Below are experts of layer 4 (counted from 0) of a mixture-of-experts language model. Rows are named router (the router's row for the expert), down (a neuron's output weights, with its number) and show model dimensions 128-191. Each number is 128 + 24 x the weight over its row's rms, rounded and kept within 0 to 255.
After each expert's rows: a language model's description of what the expert responds to. This comes from a sample of Wikipedia text that the model never trained on.

# expert 10
router [147 143 119 123 157 200 139 155 179 115 143 106 111 120 128 150 127 112 175 141 145 140 130 121 137 150 136 147 131 160 143 141 102 119 156 156 128 174 132 134 144 141 144 127 147 110 141  87 103 149 132 139  92 142 104 112 180 127 138 123 121 121 102 132]
down0 [129 121 147 112  98 119 154 130 157 161 116 112 130 100 119 162  89 134 176 121  68  97 119 144  94 168 117 149 132 122 101 144 114 128 130 140 107 119 128 119 127 116  82 142 131 127 140 163 151  92 135 132 137 119 152 133  94 125 132 150 181 136 167 145]
What it handles: The preposition of. Mostly of after nouns, as in loss of, crash of, Battle of; also on, against, into, table bars, and nationality adjectives like American.

# expert 15
router [105 108  97 158  93 151 126 114 103 165  97 145  94 148 124 109 131 155  90 145 127  65 138  98 137 120 131 139 103 155 129 139 145 145  86 118 113 151 103 107  62 148 122 109 100 124 122 113 126 116 101 132 143 126 175 123 102 132 122 118 152 103 130 139]
down0 [134 164 145 103  77 159 163 143 109 143 125 147 133 116 116 133 100 137 148 130 127 108 173 157  90 176 160 121  95 140 127 156 114 151 158 167 161 165 123 120 114  99  95 175 106 142 179 144 149 120 175  91 153 168 139 106 110 134 172 114 153 130 117  99]
What it handles: Plural s and numbers. Final s of plurals and names (features, Lassie), ing endings, and small numbers in table cells like 2, 3, 4, 29.

# expert 21
router [115 157 109 125  97 161 113 127 163 108 157 147 132 165 125  97 114 120 189  87 113 153 161 101 136  92 109 146 158 117 159 149 127 154 146  96 144 117 118 123  96 103 111 147 113 138 122 171 146 155 165 147 136 125 147 124 140 123 132  93 151 133 141 114]
down0 [ 79 150 140 138 124 132 156 146 157 139 124 113 139 115 108 142  94 127 161 122 106 140 145 171  87 184 134 128 109 153  93 144 119 100 156 157 130 168 103 118 125  97 106 125 130  79 155 184 131 124 182 109 136 148 133 110 113 117 169 124 153 139 158  84]
What it handles: Line breaks and numbers. Line breaks, teen numbers 10–18 in tables, and last pieces of words and names (Qaisumah, knife, Portuguese).

# expert 11
router [149 130 127  99 108 145 157  85  96 157 123 139 111 110 153 122 117 102 154 106 104 176 113  93 120 148 138 130 128 160 137 138 136 116 136 163 117 145 156 131 138 128 138 105 113  89 121 107 166 131 142  94 104 131 136 164 194 134 143 119 108 139 134 119]
down0 [113 139 131 148 153 158 167 163 166 157 112 132 123  92 114 127 139 149 131 148 104 115 128 122 110 166  99 127 105 153 113  89 135 109 100 123 123 147 150 132 118 105  95 129 129 122 102 187 148  78 139 137 190 134 111 120 118  91 135 134 167 104 146 133]
What it handles: Line-start markup, name syllables. Line-initial pipes, hyphens and heading equals in lists and tables, plus mid-word syllables in foreign names such as Stjep-an, Crist-ó-bal.

# expert 7
router [106 141 128 142 113 167 155 150 109 127 140 148 122 167 134 132  85 159 136 129 114 129 169 100 103 127 130  93 121  73 142 144 140 119 102 123 109 128 104 110  98 148 141 178 138 130 138 190 141 126 149 154 137 162 107 159 133 146 138  72  59 132 151  73]
down0 [ 78 121 145 160 100 166 173 146 133 135 128  84 113 130 130 138  92 127 141 114 107 149 154  93  94 148 105 125  92 125 113 106 126  84 157 126 121 140 110 136 146  92 139 143 134 111 142 141 146 117 136 101 128 120 147 120 115  90 135 145 146 126 183  83]
What it handles: Word-final suffixes. Ending pieces that finish a word, such as plural s in Railways, ers, ian, er in owner; also past-tense had, took.

# expert 17
router [119 126 147 121 136 101 108 122 126 181 136  96 162 141 116  92 155  42 101 124  80  99 164 127 170 134 169 166 133 161  95 131 115 142 156 123 117 110 121 105 135 117 129 124 105 110  85 140 127 108 139 143 133 145 139 132 150  93 121 142  89 130 133 109]
down0 [121 126  96 107  98 143 156 141 148 144 115  76 143  85 130 130  90 132 125 154 129 120 139 164  82 146 108 145 119 114 117 133 113  92 117 154 105 154  96 103 137 110 116 148 101 121 156 135 171 109 176 162 126 143 125 122 135 126 140 130 143 106 172  87]
What it handles: Numbers and initial letters. Year and number pieces such as 1950-s, 2008-2009, 4:00.03, plus word-initial capital or lowercase letters like C, P, c.

# expert 14
router [171 141 139 129 109 141 118 119 152 101 141 123 126  88 133 105 112 116  97 142 123 159 129 109 144 152 135 143 114 174 114  97 168 124 147 103 154 111 130 155 102 127 157 128 121 114 126 103 123 149  90 148  94 130 121 161 205 109 113 123 123 126 119 127]
down0 [165 119 113 141  95 178 165 117 136  99 186 146 100 139 127 146 126 126 133  87 111 122 100 129  87 151 124 134  87 135 136 147 132  95 139 149 123 159 114 120 173 106 130  69  99 129 133 126 117 119 137 124 139 137 149 106 124 125 163 110 128 117 127 113]
What it handles: Mid-word fragments. Single letters and syllables inside words and foreign names such as Vanco-u-ver, So-ci-al, plus nouns like car, author, coach.

# expert 20
router [147 188  99 148 113 118 102 114 165 124 114 130 140 114 147 146 107 152 132 143 156  72 116 129 118  55 113 145 143 180 129 116 149 136 146 123  99 121 123 138 133 124 135 126 148 126 160 122 119  90 112 138 134 105 119 115 144 139 114 105 162 108 159 132]
down0 [127 132 120 135 123 166 173 154 139 129 109  95 132  84 118 155 116  97 145 146 105  88 142  95 127 126 142 135 127 109 103 126 125 128 139 166 138 144 128  80 135  98  68 113 132 138 154 114 160  80 166  74 124 148 109  68 105 151 170  99 127 139 146 116]
What it handles: Word-final syllables, place nouns. Second or final syllables completing words such as aer-ial, Vir-gin-ia, D-ist-rict, plus place nouns like River, Street, District.

# expert 19
router [139 156 150 147 134 120 157 130 132 217 119 148 133 135 141 118 152  91 136 121  97  73 152  89 131 101 155 105 152  96 119  97 119 128 121 145 153 105 109 163 139  84  94 162 144 136 133 128  90 136 136 117 151 113 151 114 122 127 129 151 139 120 164 170]
down0 [157 154 165 121  64 127 143 124 153 102 112 120 149 119 105 140 107 150 171 119  99 104 175 110  79 149 164 136  97 131 121 104 107 118 105 139 119 154 125  97 111 142 111  93 151 117 142 109 159 114 159 130 183 105 134 106 127 144 141 101 134 134 176 109]
What it handles: Mid-word pieces and initials. Inner word pieces and capitalized initial pieces, such as z in Nietzsche, tic in energetic, St in Stabler, K in King's; also and.

# expert 3
router [ 96 148  41 145 125 106 118 162 124 149 146 113 152 112 154 131 172 143 157 147 113 135 113 147 117 120 138 147 102 157 142 115 140  89  98 142 120  93 104 109 169  92 120 136 118 114 128 119 144 134 121 131 155 118 137 123  85 120 116 181 143  70 163 159]
down0 [107 139 123 109 105 154 137 108 163 138 126 103 138 124 140 122 121 151 150  91 123 124 101 103  91 178  95 147  98 122 112 116 109 133 143 150 118 122 110 116 141 119  98 124 127 135  99 134 156 140 150 115 131 167 147  99 118 123 146  89 138 124 169 119]
What it handles: Prepositions of origin/means. Prepositions such as in, from, by, through, during, between, usually before the or a year, as in "those from Glossop".